{"num_hidden_layers": 15, "hidden_size": 192, "n_experts": 80, "experts_per_token": 4, "d_expert": 32, "d_shared_expert": 64, "hidden_act": "reglu", "moe_layers": [0, 1, 2, 3, 4, 5, 6, 7, 8, 9, 10, 11, 12, 13, 14], "router_score": "sigmoid", "normalize_top_k": false, "routed_scale": 1.0, "balance_loss": 0.000194, "balance_bias": true, "shared_expert_gate": true, "init_std_router": 0.0135, "lr_router": 0.00058, "vocab_size": 3255, "norm": "rmsnorm", "norm_eps": 1e-05, "tie_word_embeddings": "early", "optimizer": "adam_variant", "learning_rate": 0.00126, "beta1": 0.9, "beta2": 0.95, "max_grad_norm": 1.0, "batch_tokens": [65536, 131072, 262144], "max_seq_len": 1024, "train_tokens": 633000000, "max_steps": 4273, "dataset": "wikipedia_en"}
Below are experts of layer 4 (counted from 0) of a mixture-of-experts language model. Rows are named router (the router's row for the expert), gate (a neuron's input weights, with its number), up (a neuron's input weights, with its number), down (a neuron's output weights, with its number) and show model dimensions 0-191. Each number is 128 + 24 x the weight over its row's rms, rounded and kept within 0 to 255. Numbers have three digits each.
Before each expert's rows: "gets" lists some tokens that make up at least twice as much of what it gets as of all text; "mostly gets" lists some tokens that are sent to it at least half of the time. This comes from a sample of Wikipedia text that the model never trained on. Tokens count by the router's weight.

# expert 43
gets: "ir", " in", ".", "″N", " The", " building"
mostly gets: " building", "″N", " old", " church", " histor", " built"
router:088197135162114143101148122138143154123162130119117110122124163095096131144133119094153079135119101141128119119134143100130144152131131183152137103124133130077143125128101121077121147117169119133175112184121148123108136107129129097128101128117167101121096093135125167147138171136105156128078145081087131134098149118131141138127123122108123072119159174141092125140120136108128133117132169106145110122137140110147128116113083128141155100101115135163101133132163109150110161123107130072108158163142089165142165184154146125145118131111132138148109120092126144169087111104166126147
gate0:134131142141157150108137120107105154092142111146118114108108174120138134084176113116124124111113104141186123136144125094134146155112156127134169120147122087114096118145148101114136132101182109115110124154139114098111122117183104113087145133111155143104124089119141161129115160146102122129131145105108154134119125148168131121139136144119150116115165177165087154066137118108116177124115096115108125116140091069125142117168132117114161129122132152149166129126151103133125127109118142098116148149114105140119173173129152111157136131156145132122087130172150152147119154089212077107
up0:123125128141160116140088105146119149151114136117101158166127127147133108127120144150118188162121144138105120150122112130160152110121146117090134142103105175187151133125101118142144111146142142106074087098089114115119119164089144144113095128122101141119129137131112076122150138091167098141126096155162151141144089120139141124112173153136141146181104069090153134107087145132139164121140095105133105192098093126123116098139160115143149130145117139139113139177153078099141101154142115124135143078124137144150108137143097129133118116121169125100150156143149079117132096142107141094
down0:071083115108172157172099126120082108137124142089112156094085121122096076161098138102133122123147137104084143116113121098163136168150086120154143101098110130115130151157135142130151131151124149144115143164121174123132143105105137129117149101119150160112157112122174066114187140110142159142132153135141101138139119113110120111120120162142156122139143110144090117131102123138113114136121145148101096103110125119125125120120139138174129099071139106115083118127111146156102100143130178129107124101141140156117098153084148115127112136126103106144139138171126108089126123144046144143
gate1:106153106150110171146125104171101097091150139138088130149127138124137151122139151113159145134120115101138094101129116146070116180140124164158075149074120160105165142121124138151178128107140116130140139127113095139145194139126118110148115094137131139101158180109079120139136147139077132131107120129137082122106148125166124125105108117111121105130140140086106167125111121173151132103130165134132090081147095089142139082141099103097143149146094157150100142116138160151130107120094157120153119124134080176104158120124129121113113110113089105110156116131142104113117135118156127119
up1:141108130098148095115145142117165157116080147131133138083144105132134089108161129154102112135164132149142143145177147088172150094146117124106146110122124109141108126158165136112105115138123146137116122140149126143075079110119150171135164108146111111142075095152165113125110093071149100115158095127112159125118122143102137110100141123158126164123104148162121098140184119090141127121147122099135158119106165116144121141103166116173109103116112111077128106138137129120120112102136111173098141125172140117130116107131125126129146179137175129147103125188156120143158093152095141161
down1:131194161154173158150099161132103096121129150100135137147102128152140102143131124145122168164099109098124115117120121142078131112146139114105125091161130093131174136136099141074129164109103120123132139160128122101130114136090098111103138117081144130120084129159155140154143127108159131140112120174105120139117107148152087143110094139092129088160159112092113072145102141151103128133159156132113168154168142143133100121124107175114140124170129119112148140101146115173098141138106151067128125166100177103137141104110125147108107112123130124095096090111098137145107157134143138140
gate2:115139090125133130142164131131096112093133120118095072175102108112129113122158116103124109111130118111134131126136143067116114140106101108149133093161106092148102120067120108143088158090171136120138166152118155088083104121152126110118104118113132114108097084131159138119107110113108144154076094139078122141115107128106152148169098121124100127178104141167129087154123102136123147138114136091143106114117088102134147131098125136118105108149112132117165146151100141151101158101135112112108102131153094104178142139165139098087123099125153150117166128115112093169119084155132142133
up2:129151099132109123148108129106097152148155118146066116174168131111175158114141154107136174172133137145127100122128152158129166141109119106165063133081129109138119121162139171104118108130164082080129127166145132113174107106152125195098109110154125074085076138147141166149112138085166126138124135139121134160129122147130107115117131113156168136135144141145124114137136147120152102128126121134167139117114116140127157141125127127102137143108118114116121120165116152144139116114106117153137136147115103163086115126144122094104142143119171098162162117071099139170141152156138162138
down2:112135124141117127145148079132109147114088099121127112139130117180157114126096111110138120186100153118149108134122115127110138095129163132138149125138158170121145151159127150136128099130070140119049114108137137135102137148117113109092090112108139153165109098103124112114170148172121100151106127123113127106091157135133124132114134150128154110144161170159115126164130095112127121168156156144113144120142118158121190159115115104148092151155129108088111173141133142142110112080112124118176154139101160174130130090144125132117209146103123111166147139130143136145136114160091119127
gate3:127153127120148122106094071122138163087151104093126141138101132104158125161118077137116152116104124142137147127106119152142100177077136087167153110102112162118077128119144166112111132146118109123137138117161125067152116132104071132128109097113140136146093112118149133129135154141117138122108103148115118142124114175131117127148107073125153167136136133103113110128107148097101150135121106104152112141151102084147162123122084092131162118138101155135160096082132143122089152126077149127159149123120132143113167139097167177110146128125147119143083130127123131108100167139105068143
up3:122139119112143138119115138173067120176123132124083123159123148121156109135128099117161098110157146131119150117142189151173122100094158166110136118122128131096115134090141082122104119120148139080121117126123092138087141173128127108104136114120144103129088112160114182142130151118132200095084124122151106137110124126121112122140121140113154102117132148117128117132103107135122094148171154166158122138128107128112103153137131161105109158124080119126125141111111087105116137138164155136137149171104085187139111143131110153124088183139154132168146156115174135111126104166137160120
down3:106174128102132096113120110166145131149140085150125135100118105202145148124148146093114119141168148094115136130118177129084142114129099139104083119109165152133160094132153112141134164101094096117121139121150191144126110132092178125116145128106108104152142112114136103116153151148120126105122159126114121149113118114109137137089172165135122094137136108149107159168094133103161146105136093115146118141190107141131124123124188130100152107143110115155097170107130122115138066135109111114132108147177109143131117084077108117129157153102140148128126112123142093146107126119086120125
gate4:112155122138120128097159124101127118115140122111122144128142162123114145140129149093137122108123084162081118134107152102126150138160112160140067129149131143081142126144107123102117084104131097100113094153145168140093131118152118161088123137136177097128148139110148127152140116116185105154143133109101154133141120112105133100121137135118156148136101103139131084139129112157125092115114147131120140126165120088093094129104097103155149099066091096100119084119132117112157136120121091084123113118189107141134121118164141110100121155182168121113085123102111157136152118129142145205
up4:160103091111122144106116139169137139135115103163140161138127134114178102110142143119159146100095139146168144148149103158120185087118153150113126142136151136151140110165153126111125126139132129126190135123097131109210121133103125123186150102134104136101124118131136119172131141157104094103107162156146134136142112149143090166134154158116110131165134136097129122112082145093110104091150142160135143186130133151149136135129173126118102136177126156138116130119149149133118144171128141135146153151097166156105156146144157146196118128112169141136142104155146103109159118159123099121
down4:147124117129135085135142142133118120118110117148132129110148114149130151093117173170085131155094098110122115115130132087106107164107106104139110122145136177098130166128142087120090139143137170141147154084173141146098136132073114109127122114151136106119103168137107134145120155123132136128143178087111116109104121124089119127128165118126153104112103103129133098120106172180106114091180169108127133123150151135103143132105142129142140100133086145164098145126149097153137155119150135130166144098055112153110086131148180117129132129139150139126177168126118155127172091147118155089
gate5:111122140131139173100162118115136161107117138115138161126148099105108142105173173143162131119134140124116113164123105113122134154095120162157070107121164135079163120129108134129107132178151124135153178120153114174154135117119119076118136117130131108143100120178134140107137166145129139169097147095139103176127108124112126166102098137135117083139154137114104152168132151138100125127148151127142105112138125106173085103140130138106172114184138111113134114126135151151176132100152105123101116161145096106157150108118143148111096105119131107132116125117137174166148088143146115056
up5:132132112113167137151087163116105102137122119124100084158114175126106150124058087118096085133139122165122151116148115136119137114164147122131145155149127151088092130121149147125142131122084151131161102121097170097106100191127119144093127139100180120146087106113161123097136105122155134146132114114114150141114124149109107145102119159131120178148118123127139115128152109143163212134145102112083100136129126139095155110111117116119094127098148107096155117122109188130094160111102151141167122125144121130149129101086150122174115116138177136085133162127132114129116124119131126124
down5:133153095139157112143081135141106135144111107139155115139147076104117160139171133121171135092125086117117148091131137138114111121127067096144117116124079110142126109159168129134133154142142187148129127136172153166141109111124118080108105126143139148120120168160158142091160099112194087110158118139148116146110114122106134124096130115131125085119143103160106135155117144142148116132104141143179129114149076135146140108174090136178154149164137086138116119158127156121155132130104119103088097119107135129162163123113105114122105164105128137126112149116148117112081093163133109105
gate6:109157112153149140143133074088137161120148108113138132125105143106170124129119158132126084144119123153187134096126166110117125143101129123149141144093164126087081127137119147125145142092164143095160154206197153091117114101119144126121158175132144127126113125098171105151143152113124138123094170101111173176125135113107123124125131119093173148137153136150108105127141124081122141116175169069174131137142124121118122147132095123143130105154094174151094141133117146107107141133135158140128121155121125151123125120117140082140144133127144134102083160091146142147141138111138118144
up6:160132114147139157132133114120154136151129099093144132148133102153148178111161115110077132104176138156119161114096134103150126172126182092128099127138120124121088156092094120134144102169182147175161119099138142108131124163111127086130133102125146167120132145129121146124138147149131141163142119120127091148126115137147069157089140097131118120135073113142079134131099085146110112107142132128124135159118165120077166121080152103109137110112108161136143151111102085151161109137122134156132156143088150142112077155146142128119141097186138115123119127150134108135143082123110127100
down6:170117088156136151103092137177148142109123134160163120114158135139156132101130098135120125116126131127109146126089149095163135148119100079121081135174100155140152124100083193153081150130103127163125136129107147110124144133139119128122118137162071123133096122131123134162081147143091169112122159133117130153102156103132100110100134122079108116113113150132131121120156136110129143100164106128101117126107143106077105119049117148091141124151138088173156127145142116146141151116137146113079103120099108114097094148159153148109153127120104150122176150102113143133143151119121132097
gate7:162137137120146188160105163130062098117150079151102140142069151100147142131134144117138081113118124166156106159117134108140157155122121108140151126170165137153126119107116160141151127130134150168144125123148074119164131114136104149184158134137129187120095095137165188151140116117122110120106132133129136115155119140109119122164122163089106138142129122153123123165102144103142110107135166143102165123094102111120145144133118121150132161151173139132135162125135151115127131108098124142128111116106079106173118166104143133152112119135095134102109099095143167168142128121153112180
up7:125132144114138082120161102135100140146117131132179119052152094135145146117109095156102141102130131110153165178149152112148112166147112152093107147158075128122100132144143091112111152116100136144139163101135158159141118129121113134106153094082144138118174126106166119098141104112189123091160141108139123157118120165111125130132142116150137160166087095114084144096153121127099146124125082115155109164143130129121136120127142164125093124118098131131128111111125158175145092140142083140130120130144158143116116140087119089114122108147087161141115107149113127097123079135111083115
down7:107133105109123148138115113125095141153153169117168069104175115140119113191117090114121164127127136105138091118168107124128115086106094121138120121152144122122159085136100152073127084116122161119147133156115107173103143164117082119113146092141155142137085139099147101147140097087111208138165137148141126125115152142132091110122138165137100105130150149107135070121145155147113124148147117134159093127152128168128158158141116125128114069131117110139117126143102109127125126092130157128130114105145160129125116121153180170155135139108124126128135152126098116106119091126120106089
gate8:138165099147175143098117130146124128126140164133143135110142142112100155162093134134102167140121119139139118160122148103089164107074161128159158126080120109111119133147104124115155114167166111122110205166128124090153112101126173132121100128094156146118080087134091131117134169133134135129120135128131143152109147122120143170110125140108109137140103145091088132138132157135112121150133121095159144128120120111177169079164072141145140119144112118136101164158138153157145117166150146161134103146139103156107146148117135115165110084136166106120139161124134088179124135144139100098
up8:123125132117137085136130157100103143117167143165105133117108117094152089113109161132131118169101157159131158133107147130119113131099140152120108106107108191132142108128110151141182138131152145124118133133136100132131124130116148145144136161132150138109118105126161116082122162134107150136110167145127137140097157121180155155106113136123094104096112164170131114110090146130127082106119104115128100118122128112109135123130173134155142134164172124139145120144132103112141130149166158101130119156141135154096145122144081114170128057098190074157125180171112114146069128116133075128
down8:114162143107156154120118127123108150107147114118120171106115109122112142156099150164107120115110133104118101137106132106141109065137095139141125129100135131119130140081105130152078159140130135135122134108123089092168148128168148139077131185107131130184155143138191144094143135115157110132131141082116118142127157111151166100100124111112109150140076115158156149115106113144092143145164101134179161120144129136162142147091149133174112142143149137124117158108084151131133146154132126102160152108100106146138139115124132170170166101125172080096146108127141153142116144108101086134
gate9:113152153119141137087125154140128103110151113090123123117123150128115100172139123141148123116114130123133160123143175119141129127135145115127159093139122124063116141142126120117168186161138118175156128137141095130111154070115150088140126137088186135142064148087126120125089116067110154106097151147118140107117149052110157155123136164105105134118160169151133115116134102146131180110117119097151120138128114125156148149097096094087122079142115141157126137130159141128129129121117128114136131149172114152154110128130132104164138178105163146105108119119145140093108144151164140110
up9:123160159123117140134108151121152134125119139178093130089130124108116082104123142119112164145121140118114125139139108147176117119138142153192134114108122098087136119135104139122171160112148169172161123114118142135122131143139097106116135086086098142122147128085098159127124141101110137139197121154175136126115183099092114156117164126129116139136174122092141123130125138109109101153127117102094129140095123099136076098153168091119123145128080097120148123126144168117099132129147157098156122141153171132102170147099085095164135127131145142111120088152115158136163117139131088152
down9:126135137086142122152148149085148166159121168162141147137142135131136093128114123160085100159143163132089115140144104165107136123157121158148158077131096123127123134178123145124175165124105147166162103131079137096098162094153147118129129105111115120152140098124121105137078162143114117189128090152155170091093146149112142115167109130103087145129110136149152138174155136091111107094124132075146145141178118137156098111101057148127141126136103119130156139124104135135080145129174142129125123148145120128155124118141116134167134138113120137120171156119108134130135132108125122112
gate10:115164120148131173145096097189147135125174133065148143108118127098111176130104135131187161119114100121128123145107121164134150159127077122113127119126162109134130103122146114101131133106144123109154150123109122111079105094112072145118120134105156142125115173086112095122135142106153138141097171121103166136138126122145125110126123097116163141131167149115072167098105123112116134141144152117168146170128137108121131120173144074114136112103092123154105142132147151156159178141134094111094125128112142116146118104127182098096134144130126141120131133140097155159093106116150154091
up10:157124150156127103149122110097124154102171090160127128131130148140103109085103153136120161130127101120130149130170119091160128108116099104166105150152098081167129137126124132150128096137122141135090078122167113150138133137132100120157101098116113160126115125078154112109100111129126120118180146130193112109091142145172176112149100140140088118054112108149136138118126072142144111137113122150104157145086117154169135130116162147098136152131169133113087160098101137115156112097135135147129144141150161143142129150084099113109112130102098107136136164134129128140177109125099133124
down10:121139146128166115138109169073121144115120120121113179115087136115125091159132111088139151157159168137147164115112083118143088123123127140118120096168098150107109106145132149109157126110184115180116108147146144163119114136125184123144180140084116109126155119157137119124152148173104138138118146092101196150160134119127121104143108158130167097151118133112109114126087142165138131129131109144155118118155093146158155145083168097144143127130166149088109148159107108154091116067115151097123119119105103115151112126151155134139162141113104125163132137131154137125119124132116161138
gate11:129148124144127133162131133134116127124088135100103157167133161110172138121150138127145146104125102144142140111116116137146123076088160150100122111130124120139112093131103127107094085153129109067081131187102141082126134143124122116083133177137156106147097134148123136127142138109106101114113154147112131123124094086136124125113095140098152140122145175091100128159166129148153151154088145129098128134106123089128121104121118126133149109128115155095138127145124105182113113079134127106137134163104115092079130160186134109133103125147111164177144149089200099141125125109161123167
up11:137124114126139085105151109159131143183131107111109139097142097142156154137170175135154143146122139118123138149139138163142162110121117107107086150098140124140166146137125146097171159083112144161148139123163104172153139093133112130194158113123140101071115151069137126140122103160128102135135119127155122117143188097133117158112129137168127132069157148149157118125110133175071113125162117139139136131119139139129123123149121133119086191159101134118144120145090136132156138125125143089097118117166159174145149121115131102164109089166144123137145144106109109144132108120131153125
down11:079133108151135094134121155117102148155142161123134090133122085150090090151152110148146113106151148122109132168142143083138086122137161154117121115100082095118133122128126121136106082130089123155144142138161145116130164193113167130122116099191121125130142172140072131121122151070145128156126096136102143132139112111113170111142159130137083151136112151117127093155094114098101092094120143148118117096120122140131113116127155119169162095147071097161105139096161075126115133105139129123138101114120123137102105100133122152105144105132122138133139086156105138144154106136098157108
gate12:121145081150141087170099132176091107124072077160136081169176089138089164121144136110136132162120130132140115125135111137149116109073110164141150093125101098121149145143109129113154152153145136094073100157135120123096135121153103128104118151125096121146077121140095121111111157159157115119122130091173178081155138141171135135135149138134138119124160125163162110126159088160129128134102134118125103131132131155106166149122144146158128121121099143115094168125148099150123126177123114139090128080128127124130141117159138132079097097134137127146131122112132138114127122126098168150
up12:116132142089088141090164159125162165151162127165104132121128128101131122103142122132098171198110122123119140105126133113170140101152155119137113117078152141104117175118142087135129131104134124147159157111171164111108113150184172158114114101111132113148118168143144135139109107158111151138120107134139137120152128108122106105129132112119153143139120102102125119144150133119125157163144134139113120134148120102128134143212171130126164189080181129130152130117096125157184115148102126138175127164109163128114112102148172117145129097147110151108127154112141128149125175149122118111
down12:116154116101131124160144116102122158109132126107085178184148129087107115164091154104128123129109087123071091128141142161109119126123140111134166092131108128102104137139115148104141144130125117174159102092096108119126128132151052158153118078115124089117096128150141123136136147164098117114081127127130115136137142103193104109144108121119130124146159114138131096082105110143130100197165140124079100134135147134099116123148107108138156121162137118161130120115102113147113188122138136154150115119138151125150152126127129080082109146144124117137098110121122118103115132129171116176
gate13:137144104126171170091145135116110121115157140114115132118138185089151129118137170129157103105102145121148085131191122140102132160075102174130131103135103138069121114098156126121156122153183113083122098149121153094120128095132122129137126149113172098127118098135137071116128138117092138141096094116108114149173112128117114114129126123120134156091098155118110120138148119137110182134143131148151161135134111048142143121133110096125139092162105134117126122120120141144147105143130158145148155096157095192108125156154140164139118151125128135099118148109177128126118126092106137142
up13:118115121127089163150142142162121115170123128145134103112139113137097126114171122118122150111134106113140140125141126125136125116122099105107098135137135125114171176135142154136125105155098142162161107084090135123125160124121123194123156160145100126187120126160116156153126098110170134113160099128133172102145157151172109175131120154125135108112154112115170126130129133122137131118132163166083109134092112130168159137045178098157121127143104154105146154146122149143086140124131158121118130080139122098109112110095093100070124130110162120109114111136155118151180113097108125112
down13:098164158141151125130112117103125150127085104130132107122093115133145141106118136163120089127122098149134126104083110134181131153147125135137135098114119160087130190157113103132105149115124124143146105178152143090121135095080153107118101128110132114112128164097143086098144146077139135123085131164180121163114125114125101147120149102099136141115127105128111113150094085101144164108116161112068140129119122126122152141165127168156120128099116133144156118125147106118087130124173110132134120115106175142069169142148148109127091108096079117156158128169110078122158137132125139135
gate14:137157115128129095173118157143117140155198106127181144114160151092111124131105156097126105169175106105123143120194147130150123116145155106145100095110134150118054119170098158123104159115160091149125128168114164122131094122113110134118102141107066167148114137152101135119132146113136126110122147147133128133138111163125130182143146085129131103115140122155111082114139119121104114123162148089141142098138125167117150136129124106144143111111127143145151125122112123143130100098101107092105153127127102130099091133109105142129146193166103116100110129090138111118158135148080137142
up14:130100110133145101156122095121125101129146122178144182161100070125144110127107146134116145122107159110162171117121099188104123133140131127102133149114114132147133122152138118146110117143131152145134083135130132141126138159137156082150144182114161167066139140113129113144121119158124136097174092139133090153101121169090149146136155117132119140124092099147141166119117092161104163127104087156129136122090131081114089109141152093112146139137172103127114118167127151134079130132131134139154123108080132109130159153118123180105140101151090106138105146150126114156098134187131130126
down14:084103134170172151141082140097111142151149149109121127167115145139125114113153120119165078071131180121093129172144127175112089080168090106124153166087141151139152118147094130105109121135116132150138171139131085171138113117154158112119146135107114124139139143144180119128132120103125153145124138103139099123117156121112128122126099140144154109157141086144116095151130156146129173102110130165087154134151137142118121129163133162099107141118160134079161131132128132118118071147131100135109136101131088125130113178114119142098139130157127112099102085143127106118142123082154158100
gate15:087127128112114102106124092129167146138086129114057113124123188134112096151107117130139103093172150164115156157138146111142161139135087087137134123092137104110128134127139211122134152141123109118140129102125138098156100149089125160148153099145147128157119128131158177089109086129123144153124128143092087142117111124153134148142109154152105102154164120106102172124131137083157118106132158109134120104148120151154122106118157119119111128091180135157108115142153133108149131116176152128149159156121108097175078155180127153133099139126113138148103117130111150109120146147118118131
up15:147137106125109151120124118099103126121138155084157098121099180117146098137149113125141129133164121147094122133106081103139107056147192139157108139144144122131116150152106125101083137131153081110111164110124085121103134169135155123108111121095100101099095130133078107095114120147123142141137122097091105142122106102091102137120141129167117098151148127106151142134086137125135131094169106106086115177144109119106172135116122104145142183065117125162146136169142106148102121122134112095135147135115101121144139136153118112114155152082123155124142122080114123118109096142103144097
down15:085099121129099094179129133129157133120159098130149141103138085147159091084139119132130132095139066125115133118105144140111134113123155136144099123126143123141161122136148159114148120111126113153095107101135118176114113108121088110141111122141115152140105099136132145160152113137152079115131160138169122139120158146161122147145107174150137135085150106168136134097155129120112038163146109133121111080115117180111145115138136151092101117136121152129094121107106135119112100111171139142147088127112127152172160108125108123126142138125137147093192178140085159141149146165120149148
gate16:094149120140157117171112109101112105163114106148097090110109130137121125079154146139127067109116111125124124143123123122102155200128189142137146152085154125104119114094142080099140119125122133150162131162100145128125125108143168128135084109146159137144126128120137129143142143101109120154129107103081115117126141175090176097135096130148146091131151143146085173162125137099144103150128132110147112130121135115161163097143132180125127133142083127145122158127127116112095115114117144157100175116114113123156126149133126137072121167123119101118170171168087140152123101091117100139
up16:115121125122119128091137144128129140151138140153128161143153103146125119128136105095131118144130142108127116173129138118080157163136092082148123177127124121153164140150085109139131105119117134151101135131137114153132129092163125137127166149112159149141135137149150144187120196164143116104134158149173143103113131083139156137109126150116131132093110087167131127174132132163147117123173115136095180103091137164129071138157092139088106120162148147090101130085097110136159111145120134135149099145149132131112165147130100115148185168160116127122139096124145096112162159123176117143
down16:128146137171139149119141107130130145127172168122104148117094136129141080125112128152089132114123078099117119129105138127117112129111141138097131155143111167108137106146115110143127081103138153141146103143141166144144129161112169144145138109083139163099171102124090148089155128108154156164143132161109178081106147135069121109075151144097131130157105111093137132135134117102123196078134116135134137144146089133156115157148101116130112113146118132183181161112152138126111094144092145135144125093141123105136088116140094164172139107119159157130151139097148127146134143107110152150
gate17:095126134137130133105166130175149140123138157157121093126142148129094140143150163130144093116114118114184128110127125157184137182117084158126141155120060136153113132132108161129125151100154151103128133161090072090134103124116138103105165138113145130118109162144156154148160135128122121117126130100110121129120155112121172120055120124089129127102121102095101120155145119102140120118089152143143099137147135114140164095163160158148108128123149116111118117203133156113141150148118153107155116132129149126132130113193136135108117139129145131124144091120129116151132071092184146117
up17:145142132147136108126153136087092144164112120131125123136113153122111129138129124139145095120114167116172131142072104116154130188091116133146141091148103114133111136117148107119093152117151198143097120147144167168153117100155126167152149171100143154117145116103183180146126137116089132134085095113149116165110137122124131137089118147120114094106167160120126106112139124125134195116127128130117100122122131151111136129090136107165082123164116135137101120152093151061114132142112130130140142105117140140155137149155128103122097156123096113153080109072108162155113110126116158155
down17:116127152122143133124165180125130090144115094157081098134100094113158123124103113127133101132107144098181168165123143142128149108171135126066136167177121151119148150130119116060090167124123170065113133130130099134125129149108133144111135118123113124149147121159107129117129136105113121122175093124125135146093124124101116126106155081132118148128129140080123156125147131144127102087123100135137213086163143138090141074125146116155105130144130126127180102096118122116147120150122150118131100186119148133124093113139120116133108119105121135125112157138164120149121095104141156147
gate18:145135115125115116111128123169142170150095146134128104144118158108135123104133135114156133169129137111119085126114151132143131098141119118150143096132094129132168148137117122112144067136141137118122100111130088147168127103121148151146121153154139108121102135163116172136101128156150157133159149142147157093100118134066103122124115104112122109210153121125125102122108142064113117141140117133109158116110112148160136128146128100139138162146091143102166134175152113116109097129130155098125099162154132165144113065141118096110179082090135171111155114129106138160147105157164172086
up18:158147116151146142173096145144129131137149119110112099156149113122127120133080103128124167141122059127126111159107152147151149141111096117140137134080148153161120143130108148140159129141118091090164134134130105156120105129104122117158138179099148137139125131132109159123139154101108125123151140159150105101137111126123090173165082104081091117145127160095145115084175127093105089142173136114133111132153122110125201098119117132109141134125154142151162144149170111131117154063133116141087122159135136128123112101131099101123136108082147124122151140105111091129188145096122156113
down18:129096116113116160110135134092157166124136132140164154173159136081123131101145115157156147152103093156148113147103152116108173128136139128133115154138105112110109135106174138141151123158075097099119127180084157130087158131146128104107110115126142102156111091119150155122113147130133107171127113127129143147087140110164084085101154120113152139123119132143173102152141156151142102124145121153117163125104129166156157134107095146148139159141092135138127120088114166167124148131147132077134136139108168130142161132136143150120171060168152120115108122094115123158144108145188144139
gate19:117151125168132117090104120127136117136108073170060181149120124149158126098129160102143118126126124122152141138142104095131128131100127085145153157120089130102141115121121139154135094159115135186127149145141136135121144151117113105097142095104162090171094128128105097126121128102119116142118122082109115142148098071122157127099149130118128123141107187100147105078148160124131140127137110145180102155143120124134160126103114128099146126107122151059118123177142119155127163110114108177107154141151093162093133105122133132154121148109116103130070139096104127172133149119109141143
up19:132124116102142109189122130106115076171112148105148107164131102142093141099157111123118143098157107121118101131142127156152128130143099100075127117147116141180153133104131138135084133157103139125125132108087114141126135156127138074130112107175126148131150147165114125130127096121133114088120111134162122109130116118180147132145118112093101140136121102131149124157103107146188144140096124154091134120137131128131152136122158100103066147132181138141102140115129103134131116133144162133124116123139147087168141068153140066144167163106135137157164094153145100094134129136152196119
down19:075081131143162126146111109111098170142177129094074162118052136163172126102124121109125132157122132120138087128135096126153132120129129110135073111126125132146161154155088131130106095138118141129121137150127131168141168120119136128144137142148150128154149109093136140130097122153098102141125168103123129143160160121114071098118170126137140088113143130163086108128103122123126121111128091094124079111139136133111094121155144123122133096094106121123128146091141147120155095126143143118173106107120081116159117100125101134119153159146093110085133126186148098087156093133108150140
gate20:108152140142111098141123191138095150101081132157101132140136154141111133122158092113137109107117104123171087105153140120134117143142117151091144109154139114119132101109170060122138167131119121108105127139134107131132118135146073145144112129137125138119134102152085076134122135149124128119142062093146114130096129112153096130118144110130085092137140074144107112126163123150198172157124141100098091141124130139125152106161119096138101125120137108128113119079155119127079130112096103143111164137148128154104162163156176099111108076109138098108132113132104131123116109100163142137
up20:160116102126153136158145129142128096114157096118194105141116109143119114120145134119175127099090124110109080158128082154118112120120153153142107115156112096122149121090095105131134093130098132167103124129104150089148152071138166138127103144102143102148113151120155121151109151141121124149119146109134111117125131139099108136141141143116070114106129131168124162121160122108075139126147119178135109106163135103110160124095139190103136104165163141098110149130119105114180148149126142116153108089125078118134098061104085118107140170148128100107150143175112132125127123142109127143
down20:099141145117142163121085116150127156112127126116103157139102111107086137182123140107140102124162129144147144131118128104110149134084111140083138101073124140125087134161156109113097117135165108174144140134139126107094169112114163121097112124158142138096155112117143088164113134140149125136147112149169137148157116101118126151112130102085091153164129148120103167160139122096154117118121109069187117158090156169134143107141161153152057100099129107150145099134091106152158122144160102120128144128147131133136145143129141108126108124109102116139123091064115154140128154113100102141
gate21:144139125103117134125134126109159168155103108104134122140123126104148100134091108111172118141126130122119185151109162117126158149159092100147122114147103134142148163116131108119129102105091100139132097090147152099134159103110101126096136065086117089155126110151140168132104150105131147177105083132114131147183138158114119108114122114133171117095076119174142084114112155111132106114140150057120124153171114139120148157129158128168171114125109171167135138122129103157138133140143134134097108147092147111134107139144124143085132147168119159096139086142123138123159120123107107169
up21:144153113104133161174144147140136153105128135148114158088116145162092108158102093139147086082137103117149129135135146121162152144150124075110131132160101153121143127146095116145124102137142180132148124121145144109126086116140143104105153106136135137123129097096109171136116115128185094152170143149115115144161079147124106161134130109135131102105084133185109124134156163118109131149125117107112121173139110112166131154081151118155115119102150115140084127129131166142129111136144170161103148154117163099132132123121182166099155122157122145147082101112103115087147112130069102124
down21:141115108110109149110140122139158130133076142144152145143136122081149134109109086162130080121115111133161134116148123176152143161117125148082116125137103143116118145103090132190099096125138131104168100098135139139101093146103137150154130136155104153131135155125124153174101112102139128147110150129117108127132096140179150144107118090113130098117123112121164152080173127094129100113142154136117176163119121102107127115132106104094147194134131154112140108072115163122124150123159136119144120084092128086113099141162137172136093131138153169112132122070085114116125118109163121139
gate22:114162152141141147094130161123127139117142101153147126122089131128148141102129109163125070146120132127109158129153171126125172175121134132153120156123154118119118111089176116096083160131112114084141129130127123110095069119082106160127145108091116122143119095138148132151125124104126115125111090139144138134176130144141127070178136080094104162142073142139124111129129141118114142139128072112140173123152088150121147087154074097137123114144106152135171136163082158122138157148122140133089130124147115146144112149120160165127106149165115140128106133106131089095132117162126151160
up22:120127120118114131130121086136112155114124102109097105108151150116103103129191186150137130114148134135152144133146136153172114122132091131174098120102119098140105192121102128128106144133131110117131154123165151124106113184148125119144131143140151106151127146134121120121110142115089118138132109127119188171122138132129149117112118179135131135131098115093142119122110150126109143093127132150154118127184195162129107139130160127112116141115138184104111135093141117114084145068175112149162148122122154142138122122175108147142164111102118069128066184130133120092145156127121145099
down22:123131119112162104129097136140143151129152103154097126137130121139106125127147119111144121151120123171128145132119160127114117128123128142110100117130145113173123128045141152102126120129121119088129108128148153139111154133139113134175143158136164105132104133125187113097158124158145094140121152136148131155141130060189098136097130120090159166110155169131111107096116124125121077122157072139174132108134121108146156129119116132169135126105155125086074120125144117147151135133071130122105151107068142183122118137110042160132113123117126118122098122162092118134123121149142127149